config = dict(
    num_hidden_layers=9,
    hidden_size=224,
    experts_per_token=6,
    d_expert=96,
    hidden_act='squared_relu',
    moe_layers=[2, 3, 4, 5, 6, 7, 8],
    normalize_top_k=True,
    balance_loss=0.000847,
    lr_router=0.0012,
    norm='rmsnorm',
    tie_word_embeddings='early',
    batch_tokens=65536,
)
Below are experts of layer 4 (counted from 0) of a mixture-of-experts language model. Rows are named router (the router's row for the expert), up (a neuron's input weights, with its number) and show model dimensions 0-223. Each number is 128 + 24 x the weight over its row's rms, rounded and kept within 0 to 255.
After each expert's rows: a language model's description of what the expert responds to. This comes from a sample of Wikipedia text that the model never trained on.

# expert 51
router [117 146 115 114  97 140 117 158 128 130 154 136  87 134 174 125 161  87 165  73 124 190 148  85 119 167 140 146 123 118 146 124  95 133 172 118 137 120 147  91 146  82 105 135 156 123 154 130 150 124 111 145 148 119 123  97  98  79 109 106 108 134 151 139 123 136 116 142 161 141 128 129 165 175 128 106 114 111 128 154 117 137 148 140 114 150 134 154 158 155  82 139 127 107 134 119 140 157 122 165 111 122 120 118 122  71 158 156 148 155 176 107 141 107 100 120 161  97 161 141 107 131  94  84 117 106 119 150 125 107  93  96 110 152  88 110 117 151 179 146 165 108 100 126 128 113 135 123 146 139  93 117  97 124 156 130 146 116 164 174 130 113 101 164 120 159 113 104 146 140 120  92  69 105 149 143 145 160 139 103 103 170 141 177 110 134 152 129 118  94 120 146 123 126 123 117  98 120 150 118 100 123 106 121 153 102 162  88 127 122 141 106 136 122 102 170 134 137 115 148 170 138 142 160]
up0 [111 141 134  83 143 125 179 163 101 149 146 140 111 170 108 104 143 134 134 141 132 164 125 131 119  95 143 120 130 136 144  95 135 116 167  98 126 141 149 147 147 105 127 124 164 107 127 135 106 125 120 152 126  63  96 125 142 138 165 125 108 148 106 132  95 143 136  89 142 113 176 148 112 142 152 129 134 101 132 104 185 129  94 150 133 116 120 123 152 123  98 156  93 142  90  96 152 161 159 141 149 140 139 156 140  79 148 120  96 185 168 111 153 122 129 152 157 154 131 119 150 124 111 107 133 143 136  90 139 120 105 118 128 156  93 169 138 116 152 181 139 141  92 115 135 122 125 173 134 133 133 108 112 135 157 132 140 110 150 130 115 130 109 106 153 136 143 101 140  94  87 139  80 101 102 132 175 128  72 120  93 124 112 139 157 126  91 162 107 154 107 162 113 126  89 138  84 117 201 118 134 126 109 130 113 117 132 125  96 130 127  86 111 116 168 151  98 135 132  96 148 107 138 184]
It responds to: Forms of be and have after a subject, such as was, is, be, has, plus dashes and pipes separating title from artist.

# expert 61
router [163  58 112  79 103 136 141 117 146 127 128 120 129 135 124 133 168  93 112 138 153 156 135 124 145 123 127 193  49 116  76  96 131  91 124 136 124 131 145 169 125 134 149 149 133 104 122 113 121 135 163 104 110 150 110 137 152 125 112 124 132 121 107 152 138 139 105 122 153 127 130 138  97  86 145 139 170 115 117 138 120 151 133 116  95 121 112  92 133  83 117 121 114 100 128 129 109 166 151 118 139 132 186 150 123 114 144 135 111 133 148  99  81 175 123 122 119 117 163 139 149 126 155 173 126 162 100 161 128 131 123 135 103  82 168 161 107 155 132 165 135 112 142  74 126 120 101 157 134 172 127 149 141 120 120 121 135 139 123 176 140 148 111 147 141 134 138 142 162 119 106 144 108 116  84 143 129  86 134 138 152 135 128 151 160 144 134 143 157 114 118 153 124  84 133 142 152 152 121  97 192  91 154 105  96 127  85 138 121  81 133 138 161 105 147 162 110 127  94 108 134 116 139  78]
up0 [134 105 115 149 107 113 112 120 133 137 153 127 135 150  96 152 124 148  99 168 140 155 126 149 136 170 160 134  65 137 137 103 134 112 153 134  84 115 179 140 123 154 100 101 117 132 160  82  87 104 154 145 142 148 114 116 142 136 118 137 146 141  87 118 145 109 102 144 103  99 133 113 120 125 137 135 105 136 112 137 141 138 151 122 101 143 135 126 153 131 168  98 101 111 159 191 118 118 133 126 143 102 161 119 104  94 124 176 129 116 112 126 129 120 105  57 113 118 135 125 110 130 135 113 128 113 115 153 115 137 155 134 135  98 119 152 127 132 145 135  94 119 115 100 117 141 122 163 158 141 119 154 102 112 116  70 129 166 113 157 158 200  87 155 131 127 173 159 144 134 111 134 119  86 147 142 124 115  90 148 189 174 156 100 151 118 113 140 141  75  97 167 144 123  88 137 142 141 150 103 191 116  83 110 149 132 158 147 125 147 125 129 112 141 162 159 115 159 101  93 132 138 108 141]
It responds to: Modal verbs (would, could, may, will) and word endings such as -ight, -ow, -ible, -able, -ows, usually followed by to/be.

# expert 0
router [123  88 144 107 142 147 131 100 106 112 110 113  94  94 146 126 142 142 135 123  55 114 165 112 160 143 123 109  99 113 104 107 124 140  88 164 120 162 182 161 101 143 167 132 140 132 125 151 142 128 126 147 146 111 149 143 157 111 108 116 125 140  89 141 114 152 118 118 147  72 121 142 130 120 129 115 112 175 142 167 118 140 164 145 105 145 235 148 127 116 127 131 153 125 135 157 100 137 138 112 161  87 143 112 129 171 151 146 148 149 128 126 133 103 141 140  78 158  93 140 118 128 135  92  98 131 155 107 158 170 166 137 119 154 153 151 117 123  92 110 134 171 165 168 167 157 102 121 156 109 122 167 110 138 135  99 108 150 133 110 115 126 165 128 122 105 125  87 155 108 129 149 119 148 155 124 145 123 147 146 105 126 125  91 116 136 125 143 125 146 148 106 102 152 111 130 140 113 153  86 138 142 108 138 122 135 115 139 111 116 141 106 118 146 149 160 123  92 137 125 137 128  59  70]
up0 [115 106 131 127 150 106 167 104 100 133 139 113 110 106  92 128  79 133 159 116 100 155 109 132 108 135 108 114 112 192 136  67 114 149 113 166 118 173 156 148 146 112 144 145 119 128 149 131 148 117 144 183 161 164 110 122 152 158 145 107 128 131 159 147 129 124 114 171 124  97 136 141 132 151 144 151 112 139 115 104 122 114 146 167  92 139 121 166  96 124 172 157 121 126 133 149 135  99 145 133 109 147 135 145 130 125 142 151 131 122 109 133 148  80  96  99 130 130 109 118 204 135 167 149 101 150 160 118 166 132 126 118 153 124 153 142 156  91 130 134 154 148 133 188 112 162 126 139 132 114 137 123 205 157 150 115 126 130  91 139 128  95 113 160 131 156 115 102 155  99 125 151 127 157 157 106 147 145  97 153 109 121 136 118 138 164  89 118 144 139 159 156 144 182  85 117 146 157 141  91 141 165 150 156  99 118 127 141 143 123 137 154 137 142  94 132 172 155 113 156 139 146  89 121]
It responds to: Mostly the word to before verbs or noun phrases, plus on, out, up, over, under, through, and mid-word pieces such as v, ov, aj.

# expert 13
router [114  93 158 148  92  85 139  80 151 134 127  85 118 124 104 108 153 142 172 107 127 126 126 100 129 107 159 137 138 105 113 142  91 139 111 103 111  93 150 140 152  70  84 178  90 137 111 126 144 200 110 135 117  99 152 189 112 107 133 140 133  97 137 111  95 112 110 128 117 124 145 104 154 133 120  89  69 145 146 152 132 133 126 128 152 137 104 137 148 117 123 110 118 129 121 140 127 142 107  97  75 133 128 103 129  98 100 128 131 140  59 117 126  93  79 121 163 146 147 130 120 138 112  64 126 143 119 121 135  89 121 168 104  97  91 167  95 114 155 118  91 110 120 110 115 113 114 136 144 157 137 164 113 100 187 158 121 148 136 117 131 126 146 127 119 170 145 150 123 140 155 150 130 142 139 130 125 129 118 132 144 140 124 140 194  91 105 138 125 121 140 117 141 168 148 108  94 149 155 141 137 121 127  87 117 131 149 146 140 169 128 136 108  98 154 134 159 139 116 149 117 145 103 105]
up0 [167  98 133 140 112 130  95  86 102 165 108 138  86 112 128  98 147 115 121 108 124 133 158 184 139 178 116 148 124 129 132 116 125 120 151 120 106 133 154 149 167  82  89 173 121 155 160 101 140 154 133 133 129 136 108 179 176  90 149 120 163 140 163 151 135 118 145 108 110 138 198 106  91 148 146  83  95 126 135 140 130 143 121 136 134  96 156 130 149 111 133 131  90 102 129 136 106 133 143 139 147 137 155 205 107 135 108 119 143 155 108 117  98 123 103 114 152 154 155 127 119 100 113 157 165 122 111 140 124 107 111 128  95 115 172 100 139  86 108 143 135 105 131 116 113  96 117 136 194 145 139 127 160 122 106 172  93 169 131 172  96 114  96 170 118 138 127 119 128 123 127  69 103 108 145 118 117 128 104 146 137 139 103 133 132 144  98 109 132 142 138  97 116 117 150 113 144 152 105 119 117 102  98 150 102 125 121 150 106 130 137 161 178 154 151 135 145 133 106  94 151 108 128 103]
It responds to: Middle stems of Latinate words after prefixes like con-, ex-, p- (resp-on-se, ordin, epend, stit), plus "age" in "at the age of".

# expert 37
router [122 126 192 125 153 139 135 124 161 113 150 163 158 134 175 137 146 103 169 147 132 131 115 107 128 157 129 120  97  75 130 147 109 132  92 155 153  94 110 117 117 135 113 132 141 132 125 139 182 134 159 116  76  96 147 136 115 117  98 146 129 130 144 124 130 158 146 126 104 125  88 110 131 103 110 132  68  96 123 112 134 104  89  85 133 123 109 112 112 134  98  99 130 131 108 127 151 176 123  84 104 188  98 100 150 133 111 109  98 141  91 106 159 132 150 105 111 166 127 143 134 171 124 165 164  97 104 133 122 140 148  98 128  92 120 112 108 147 108 144  86 158 109 141 113 117 125 159 101 138  96 101 123  88 138  94 151 108 117  97 184 115 106 152 125 119 134 157  90 130 167 162 152 153 126 166 130 130 148 148 114 145 117 111 138  99 152 112 160 141 102  70 118 135 162 110 104 111 134 155 143 130 144 187 118 127 162 133 116 118 124  77 136 101 115 139 139 129 127 157 149 117 137 100]
up2 [165 140 137 141 155 119 152 158  87 165 110 142 109 131 135 119 124 139 154 155 119 113 131 180 134  77 151 141 107 172 118 123 154 130 126 123 158 158 143 148 143  82 120 179 147 138 108 149  88 134  80  92 145 175 106 101 139 162 144  99 142  85 108 123 127 106 101 103 113 109 134 127 118 147 137 133 132 139 103  95  76 128 137 154 109 151 116 133  94 174 111 155  74  77 154 132 141 126 136 150 151  86 163 142 117 135 138 151 123 149 112 107  96 160 113 159 176  91 117 117 143 113 103  97  98 132 124 128 121 123 146  98 125 141 107 147 110  91 147 154 123 146 108  81  93 101 129 107 142 119 131 132 129 108 110 145  90 133 101 121 124 126 143 117 160 148  94 127 171 175  67 113 130 107 114 178 125 112 134 145  89 128 125 147 122 143 152 156 123  83 105 117 118 155 151 135 123 117 135 131  96  88 105  78 121  97 129  98 130 141 134 140  92 150 146 146 124 145 138  91 105 105 159 117]
It responds to: Line breaks, pipes and field pieces in infoboxes and tables, like "Years" column headers and newlines after birthplace entries.

# expert 17
router [119 112 169 124 147 132 131 122 152 113 149 153 165 146 171 153 143  98 164 129 136 116 118 110 138 157 136 137 107 110 136 153 119 125  96 165 167  87 120 119 130 137 107 127 143 118 128 139 174 158 151 126  78  94 135 120 135 108  95 138 120 128 133 117 114 159 137 121  90 117  80 108 136 117 105 125  69 118 123 108 138 109  81  92 146  98 116 109 129 138 102 100 120 144  99 123 169 170 126  85 115 191  94 104 170 131 101 104 109 131 101 106 166 130 157  88  92 157 123 128 135 151 122 164 164 107 115 124 111 151 151  92 132 108 129  94 121 140 123 125  86 171 122 117 135 140 129 146 106 118  97 103 132 107 133  92 145 119 123  98 176 117  92 152 133 115 141 145  91 108 164 187 127 156 137 159 142 126 129 142 108 130 106 113 139  86 162  98 158 140 122  67 111 141 171 127 112 125 114 150 136 119 148 182 109 124 154 123 128 115 132  68 142 122 102 142 147 137 129 166 166 117 121 100]
up9 [182 152 118  81 148 153 167 125 106 131 122 125 137 131  99 137 127 111 122 108 144 121 121 154 159 140 143 140 143 123 145 119 127 113 163  78 146 142 110 125 141 114 114 118 147 154 119  98  94 171  82 157 184 126 141 133 116 114 140 131  97 158 108 138 147 127 184 161 134 124 157 144 133 129 150 108 147 148 130 170 147 148 143 165 140 138 145 120  92 108 151 152 168 119 156 123 119 136 157 139 146 135 171 121  80 117 141 118 120 112 128 133  94  95 103 130 194 102 134 104  74 104 106 130 103 133 153 117 168 104 101 140 166 138 122 114 159  97 199 159 153 151 145 121 102 143 168 124 152 143 152 112 159 122 118 139 106 110  99 156 108 106 162 127 119 145 138 117 141 137 108 157  82  82 107 129 149 128 116  99 163  94 114 114 110 122  85 141 124 121 116 134 125 137  88 143 144 118 102 121  78 156 160 136 146 123  86 122 134 153 125 156 141 184 125 146 124  75 128 125  92  91 136 139]
It responds to: Capital letters opening a name or word piece after the, a heading or a quote, such as S, St, T, G, plus endings like ale, se.

# expert 52
router [129 109 134 138 116 117 128  99 121 110 120 122 126 125 158 131 147 112 148 150 135 164 110 110 125 151 128 120  97  74 130 140  98 134  86  82 115  74 142  76  88 163 131 161 169 102 115 130 118 160 107 114 111 110 144 144  96 125 145 145 114 106 145 129  65 132 120 158 129 140 114 101 137 117 114 131  85 141 132 127 138 102 138 119 152 120 114 122 166 146 152 106 143 162 140 157 121 169 203  92 118 153  93 103 148 116 119 169 113 146 106 136 149 123 113  99 134 161 119 127  85 143 140  90 168 127 136 107 111 125 130 116 100 125 126 140 128 142 104 121 115 137  88 121 108 128 100 164 109  95  73  78 123  87 177 112 145 115 117 127 149 116 122 146 135 128  89 134 126 104 176 122 146 128  96 141 135  90  98 137 138 143  77  99 123 138 115 135 179 168 131 102 100 145 176 105 101  78 149 169 151 133 112 130 126  79 140 132 135 135 119  97 135  75 105 131 125 127 150 120 172 122 124 122]
up0 [ 87 145 104 119 147 101 148 109 106 129 120 160 132 148  91 129 120 143  96 135 119 145 151  94 112  91 103 130 160 123 101 141  97 102 144 106 132 154 137 143 135 103 107 106 128 155 152  94 147 127 113 118 129 104 107 140 116 131 145 111  78  75 106  96 140 131 167 146 131 118 137 145 114 110 128 110 141 102 107 185 110 114 141 133 147 123 130 136 103 147 154 134  90  84 105  95 139 133 108  97 144 105 106 134 122 130 120 121 153 126 132 140 152  79 103 146 164 171 119 111 110 141 119 149 119 158 105  90 111 109 113  98 144 134  96 141 134 114 124 149 140 114  90 127 115 170 150 103 106 109 107 102 115 147 162 157 108 130 110  87  88 136 159 170 177 122  88 116 124 162  92 100  83  96 138 117 113 114 111 100 160 116 140 153  78 149  99 146 169 123  89 123 102 118 136 140 106 106  60 129 113 110 155 124 116 121 126 180 128 113 186 125 148  92 128 136 129 124 168  69 122 126 181 132]
It responds to: Word-initial prefixes of Latinate words awaiting a suffix, such as ind, com, trans, pro, oper, int, often before -ation.